config.toml
experts_per_token = 2
routed_scale = 1.5
head_dim = 32
attn_scale = 0.177
tie_word_embeddings = false
init_std_qkv = 0.0302
init_std_up = 0.0432
max_grad_norm = 2.0
decay_fraction = 1.0
decay_shape = "linear"
Below are experts of layer 5 (counted from 0) of a mixture-of-experts language model. Rows are named down (a neuron's output weights, with its number) and show model dimensions 0-79. Each number is 128 + 24 x the weight over its row's rms, rounded and kept within 0 to 255. Numbers have three digits each.
Before each expert's rows: a language model's description of what the expert responds to; "comes before" lists some tokens at least twice as common just after its tokens as in all text. This comes from a sample of Wikipedia text that the model never trained on. Tokens count by the router's weight.

# expert 5
It responds to: Verbs and function words
comes before: " a", " be", " was", " the", " been", " not"
down2:156106148115099113137109093065158102105157136162126126121124147104138132132169153158111133125134173115134138124117137141121100134162121113101154124194149125118190147156148077122112115127158130116125151122126142132137107086149104112118131119
down3:137137181084096107131114149093152121161133126105126182131124119148134128126104162157108086075082123129122147122170076127110105132119088131137185170094157137127097116111114125115146112154101093139082118102125134093122126151116135091102138111
down4:140135110176099139123143115107140123065117111127162144146133126117119135096118162105133126129092131177165103127136106192150087116143138102173139144169157141176099147118125125153127102115110149142156123126141109124112110118197107173101107132
down5:097120140090115151133111126159103142142104109132124079095153159131115133132121167124118116129129127090124144123146097137122144151089084139143130102133109121142100150155137164128141141142115162207107178115104151107158147109109155143118124104
down6:141135122145139140143093144150135123119141126120153144153144162086141120143095079142146165094125134134125111103108140130109127151113148128089148128110169111105126104086139137110089107171124126150158139128132105125107140121112123096079130161
down7:126126168124107093154140155096126168146158143123117119128154109109116131127112104099132101120131087143105101089145170154106135131095118134155138094109149124108164137167140144096143079130139130129092097101148113137138193143135132103143083225
down8:077163141178120134070119143107136125085123114162095111153081112176120114099112162124152129129138131148106108137115152157156117108166095086089130143099131117162113131087104134097135124127156145121084111126069143113126150153084076123107118143
down9:113125154133113128132131119130107098116114165113143095091118162139146121159137135153120175064145127095084167147134125158114113115103109113137130148130134139107123125161134121148123141151127154095127147131096168147093131153147137163149159131
down10:138129154151126159094128156122158124142143093131119104118156156157121114094128164144085138085146141162131111128145141130121144111091155129173103118123122112121111115120152103079174119122111139072092157145120167124117133103130134095109120103
down11:142121082115136102186125128058114140118113096121128101091144120117172129107170075138081148100148133070123164149135151134108148140112134154113110124149100117138103112133141065106127116110097133116111183149099139128133125136104128140153119121
down12:110148129172102099143090126089131129093118126094111102120136120094137155133117176156113120106089147176111119099098176179127144147155094121122147129188157099145139106143100139124134157104171090126135105095144097096155086064131106117135165149
down13:108083140166157108139136166145179133123129162143140094145130116126135107156124112120115121097091149124150103114176150130170134132115114172116114102131152133124152153125123128096102112142113135102131149128200113158141151097146135126112151145
down14:159121169170195136136111100104121133101130148127127131157090069123144126149146145112139085155095177119108102143139161100099145086107124146123127129133138107128147123118139139089127114130134165108096150130144169111061067099127104107149126140
down15:129118192101094158089130153151142122150113103107147061170123182167140112175108122124089127149124105167114132141125107163129189109140126118144188132140096143131123166134083136141101120108103144151139148082099118129134124154117155091094148119
down16:141126131169166132125114152131127118089121119154121166167135114099142150147110136158146115150126127131125089152131137145110168177123135101105123168140134119131149108148100138127129086117145112102102122130106143141107125111112137097124111147
down17:134129136125121116177177155143101137131138141140108116167125141142101118149148065093147127096136145112179126154127132156110125148142169106102132074104119137120146120124172093110126153126147118126140112122115119125147141157151122107139132075
down18:138135115134151122082152170107121105066148166082149111160131146170125137153092172123144171168129131104115120139089094115097147112132124075124121124133140142135143147133146141149112142144105159117146134097120136130137105130094135101150099124
down19:179129105187145106109124132131141125110130128122189165110129099150148109116173100144117160124118147119133164113156115167155134078175143122161096129091172132108196108134169118173127109129113101133118111126165117147135152093178184150120137128
down20:140145104122104096138163166132144112135150154168179134119127128078105136088126069128102122137090114121144118151158107153123060083137128088140139125178153136162156114200155140151113091127145150134139115115154098134144138144163149152127112162
down21:079135102139146114091094127169132125111141104089181085104138192129095110090109126093120166131135094144148141123125118130113099099081155118160108158133130116178152173137123098154148132099147124126128093120149114132106106162146121075135118151
down22:166116124117136126071173119107081099151108114153110113072142108104102121159133153132118085146136120127132130106097175113138133165159134140135083144118170137135129115105141108114153146146087144166166155139133122108095113135121102118152162095
down23:123111162085104115100116098148115121132150145144092108095165095147145108146126146117154092117164160123141130120118139137084133178118131143141118181120152129195171118129104118099119157141154140150115140152170133068102148097131107088149117181
down24:137152114074107143110091135146105135120147149086128130142143103149144135131149180101149131144111097149108161098133066084142057124112126133134107169166131132143121163095104158078148080117129105133102111137110130118128168163091145155094143140
down25:119172108180149103144093125075134107151092107138166171089162136116144100142140075117143151137124145134174126103149177124163135145149138108156109137145146132131139135135130134160161098144151145110108130116114092118145112168140158093104162126
down26:082122129119156107115114139165081125125121202109096141135090133156122151125110178176096148125147119095109092111131101122114134118136105108148165121171159127108078128126125149127080130112139107141133093152132123104181094158105126123130112151
down27:130122123140116169131147135116116075187093117135149169101087143114134107137117131132127115117125109103114164054134151067141097120145157192105121135155131139132093143134153089116177105116108167133184132136097131110129101099134149076172143108
down28:086110132119060145136167158130103135088142135113129140096141099166114131099135149119115158118133154112079135105136165126128136128177125147122152150136102122154080121139127106133112141118148116140135112136120140140122109157142123125089118134
down29:123107115126160130117179152159128145120147161171115146152111133162103184152157141139158153155112138062147113132137118163117118111098120133139132091120090150133157146145129151108121136146110085108139130163136134160133099156081128127108145123
down30:100140164152077124126123126118150104120143093133146110113127088039127152144140119149140122154132107138097128157137099148125101143137141143169172139132134139103126128091130145122136147157125105156154134140137132171109150096144074120137105154
down31:141137172134067134113133138104137101127126128153106107122124082129119096160100146095082133116119171160080103163141110121168165141183154116132099118134129103126155142119126103140122115116144143123098098132113124118082095135101102141100118159
down32:086142174149084139100163126098137114133099075134134097139126108127148134112111135169121174161109133174125149141142137137147126121092126125148161125108104087124118172114141106129099109091128114126159127132179147158078116125107106105069133143
down33:121144195120107137126178173131125105147092127131132123138131134161112091139124134167112113145129123110122072131137136134150113141150135142124080175109149160097115148117135147113103151127095141149095142146157179163147105121095112142136188098
down34:135151127100125156141110143167130176138122134125117099149083159186098152124106113132151161146110185107128164115125109126144112124098156160134126119146131132126123137118100133168123095164139146133125145117145135118098123140182130136104178142
down35:188126071109128104146122089123114134130137156134172123164148099126114144131145117124155165147136119121191177143126131140151139184097119141151129126110123133083123137113080132147126098114134169185128125115130164114142133105154151149168137062
down36:152153185127125126112137104122142128149109084174116106163112124130127123087142153141121082125140099136113100169123159115123159114134107144135095104120167102106142110099101140135100142139117154224138129140086137082138162107178118166093155094
down37:105165133117135101117111164138154140142100115106117133142178122131159135143127134085175126138077120103146111118195149133152118125116149123106124166083108108144117112052161133096136168101147107101115122098134147125117122171092127124120115148
down38:121160104134159132166128095131156118117133114141116124080115138146119141154123113141161060104090102154126163109125111156159105109139152163132118179147115148134153144122105122126098111105142153131126127113127115132108098113109090097141120147
down39:136155106097112148094125111125172091103096108127142172140129153162096156123139159142136189154151128096124107084118101122152155147154156121144151111114156137090122142143126150132132163105130160114117140167145128122131104130080130112141115154
down40:127167148146115125114100171100157160124148134079149155148128125068105136183147129139156103122143133128171153144129139109144084137152120107113110132135168104144134146124161120147114118120147133128152140141109135112137118136143152092111126130
down41:110118123097131161114134101156106138123105145091146089142131113093081156105104093160142112148075136153131104177128141123152153165142116159094109125112112119156106130138078104136074134110137085133171124113122119111112139173141106106150179134
down42:083180169145167117124164147115092114111152112131091092156157137112109146117126158098086101107101113113113101124129150106114129154110173178117105125127107132127088181140129144139078132099136164100120117106129094110119100163139164152107125112
down43:129124137159148123138099125071127125150107072097139096139134127107118105160086105130143145137118137159111140121131149162146071176118107101133111107097125104103170147073141139121162120108150140134147113117163146130136134135128119115178092103
down44:173136119139177081099199111116119102136084147152135160145127152111130149154152135147128130145122100156135113158132132125136151129156100107096116136133104109116115134100114163103112098078175129137100117102144102116152124154117126127138096138
down45:115139139153140103120126136135119125119140127118142136131117109063104126110131133095160110084115117112181132155141105084126124132146118179155104149111134155110103137153112148153135126136127133104112131128160145155152114138126144139156102115
down46:147126163173111096121176140117114123138135138106148162146157143122160135098135151111166134132130140134153117158125175139135142113165184119143101190158125139206165113107129126130103089131088144140134130114131125099102106121127140132117148110
down47:096076106085108134124106136151111138128089146140150132124138090137119117098179143093108173124084148102097148114132162107132133150133161097152153137154100118159117127135095173093091106169136158118124119142146193155135145139125094128116127111
down48:129125086150115103090105158148106165140127124107159126151133078105124146170079136141094144105105132157130104154140123132137124119089131144100111123101105179119180137146126106137106102139119106148141171133129150130148171176127163125161131113
down49:132182080133182102136138117107128158141149118088168111122121138120116117140120169115137112126123132138095198088145141139111116113108127123127125139141136145131113162152133081139146108129111149134142115138116121146152107133145132149090082167
down50:118173140113145128096095077161142123135139113137112147129081083151084124098150095121140135122127133115140132116168135151131134131144110098167117121109086094117140173129073096123127104128202157176139153125158134090141131140112138111082110141
down51:097118138149187114186136123128122094119138101131168139123162152117150131131119130121141123150175094093119129108091132140093169090162138143099123142136192113076145124082138152121110112117121104126116136126129132158160100125139133129140151146
down52:127088150102130119121121154129111118146116105150103101157127125169103132144117149134126164128082086146145135115098171185148102133113086077146136069175163151145153106118108138141166117114137150131088106104104149108145112159110140114096104145
down53:144134136069152121145102119133147123131133091180081114112136148116138165083131147157075149154118106120141108138174178142102117130109129117161105154159108107112119138106121154160167133095117158126126119114124118136089108112141124149127153110
down54:157133125141096100130090135145091143155087117118144133123105110114098159164117103094132088118138170099158082183149127131131150154161143108164118127137121117134139147150122154125131125093155134139145118108104116195142107178098117155119130121
down55:128121185158082168132129134106084130125133158144135141141119170130117123120101110100119136128141136084143085134114141142184086125134118130143115120110108105121101130109136145122138123145174140084120122090135095090083139094156163148100133116
down56:116135141092137156138128113172109083140151110085116121121119161130116144101167081106153132154102150192096112110143134118097088107079113162135125135102142126146115147097139134103151151140134121147092133097153150140133130133141129157155120102
down57:177141143138137166091123147120123105137123164112133096150165125097120112094118138114118136146142130184136156163187115070169113137096132127140088123074138175112114137131117138125146081110104131154141112101127096133119115110125122156128139173
down58:130160121140116137161111093104156118134113130108160169132126109134159133089121097142104164163180136102127148143141178125089116152119139090112158084137142156147138111130148129121160155118152136147153112130125166073150135116186107150137171160
down59:119114163116189115146120099132120121129148147121133167145088108127110145110112079141095129131129127066134151143132136140102125119099169139178105092092127123108115129116141149188101142125110148125137121122119174121092123068113117124091123110
down60:135125125149146125140061104086109159139149168129138129138123075105087136170165120094126087126073109072142114106157115158157133158118131141134114138101128137156094136136109148117135133087071106185157118152111100105116120157083108153131157112
down61:115119135134115120165125119069115091141123159108124146084130124153145128110080150161121183154112110166126116129141123086164120149137107088124099118135127130122112165105127124134162088114137138157138142124114176136128103089123064125113098074
down62:110125154078132129140148136114164129152169170112141154138099087102140101142130134141103140117104150153138115118108121155116118102116131124121175098113151104134108125139153141149133146163110095105135107152096139142136131101120126099130145159
down63:114128149124084161149119164128107136187166084122104097154132113130120160104121149117175145161120119131074104108163146093132130148127145131109123094098133150086118109119087130077164138123143184136157189153126138113116100087090114130133125091
down64:153127110111124091150119135113108146169107143137136148132129134120136086160177084099174123108157128100124126105120103121126120185104103100138163130135084063135148131094104149127134140123129177126077111125154111123130133082148151177089109128
down65:145174093125145166095123140117091120107156094136094121120131083123124121129110173095116109145165087144163142118154129143124099150140145128131100140091111142164141133131151164096150126121144129100147141134137127133098131139173138130138114072
down66:141122110141128174164124122135108118088135130135125158163115075090143115142098159117116116129107094150129091195138122177103159142148151145151094123126137095126093092123114139085142139119165116171145131192098103139120120085122091105119128111
down67:146105121109113104147133097098109143115192105172113135145154114101150117119148113128087133150121175114178116143092149151129104122092148168128174109125106092090125166102084129199117152140094119132110131136104108132121141093126129124152145092
down68:096107193122126120164141100126125095118153149092120165137121190127059098107132120119113128157116120118116091102110159093139101103114120167146157127132115118095124170118113092135132145103134131143150157102105120100146137105115156126116164108
down69:135164105155079120131145109154157133064108159140121122147154114114082137104176131071110131158113117117140135195136112091124109122132161129129136095122085130149138129155119123168150122143114110133110148150176112119117149089101090095091133139
down70:093160137107091130145131121082109107163068134156166104092120124181120146161088140107114088132105125154137155131108119163150150125126117178109159128125121129149111138118110099128156131137106129119134111141115126139160152137080128128134104153
down71:140148180106153118160117106143120115109169137143141119164142195084144090102141163131142155119132132116095140166148102136120120113123163125135083141127153145143120128119139075138136094123136158118118123173184145117145145154157124145124160149
down72:152097080144126126081107129117138172134132109098141094076141142129134153132122090102129105111109126152126152096129120112141102148124109114151111104147123130092119149132148089114151147139097120106151135132148134126157122113109146129114083147
down73:123180130160137111111107124151166138116152138145143159137175129157121148119128140115125146168135143152092113159174121116139128114161152128162151146157154193148141127142150124123121047143124110122132126103123110136162117103110144126111107106
down74:116134094064158107121138130169114139093119120107108122094146119114114131140139129119058121147101107135114110152137120192133158170088135155134155166148159177110133117089098100151118121162135141111131103098099111155112117094148134098142128172
down75:155132083089073125127117106111128099160104104121115164116154131144145093108115150139128140095107164103136160107110113129125163120142155118121151129156127095137119137148121151166167110099084137093103097136132129131123114151106118121136163100
down76:151089117091170175113123138105131087108117157099153144106088099080114122094117104150161121146117132123124134155117114118153123132131193145151152129113146115124077148154127112127144115152112120176149119165164132170127166102143098103113163098
down77:136117150131129102128109160123163154184175133100161131153147102124122121108170112155113159172182157131134156119119152126152126149102130094143100128137119111111192106151157139091143126117127141103098109173135121161141091157112126152144147127
down78:150142141178116123087138101157127165145093129100141179099149132124137121153131116130151127115129132105155082162161121151145180147165169156149162138151135127136123135133163132170122106126114137084107088115120147138106106084158104123183120139
down79:108135183121131110152162117163089111138139119144092138123095181115136122166135149157147107121089094183103096132124130123121131118143129136113156132153142160103168078165122132135138111144180136128144163136114149167140128098143142137165121132
down80:123104130092042139079090076111124126165104108156109115106152109124131123168125084156100145155178134111133127153132135132153131127110110110131132110114102169128115089081134118138111132179171127138163165140139142151095147090098150143095125097
down81:129094111102124137120124133125170099162133145119125130142149139127134130154140114135153164142165165114176154117140147122093124117130125148135152122158115154090137101165132145120116142108096115123139120158115116138136123136073143092113158105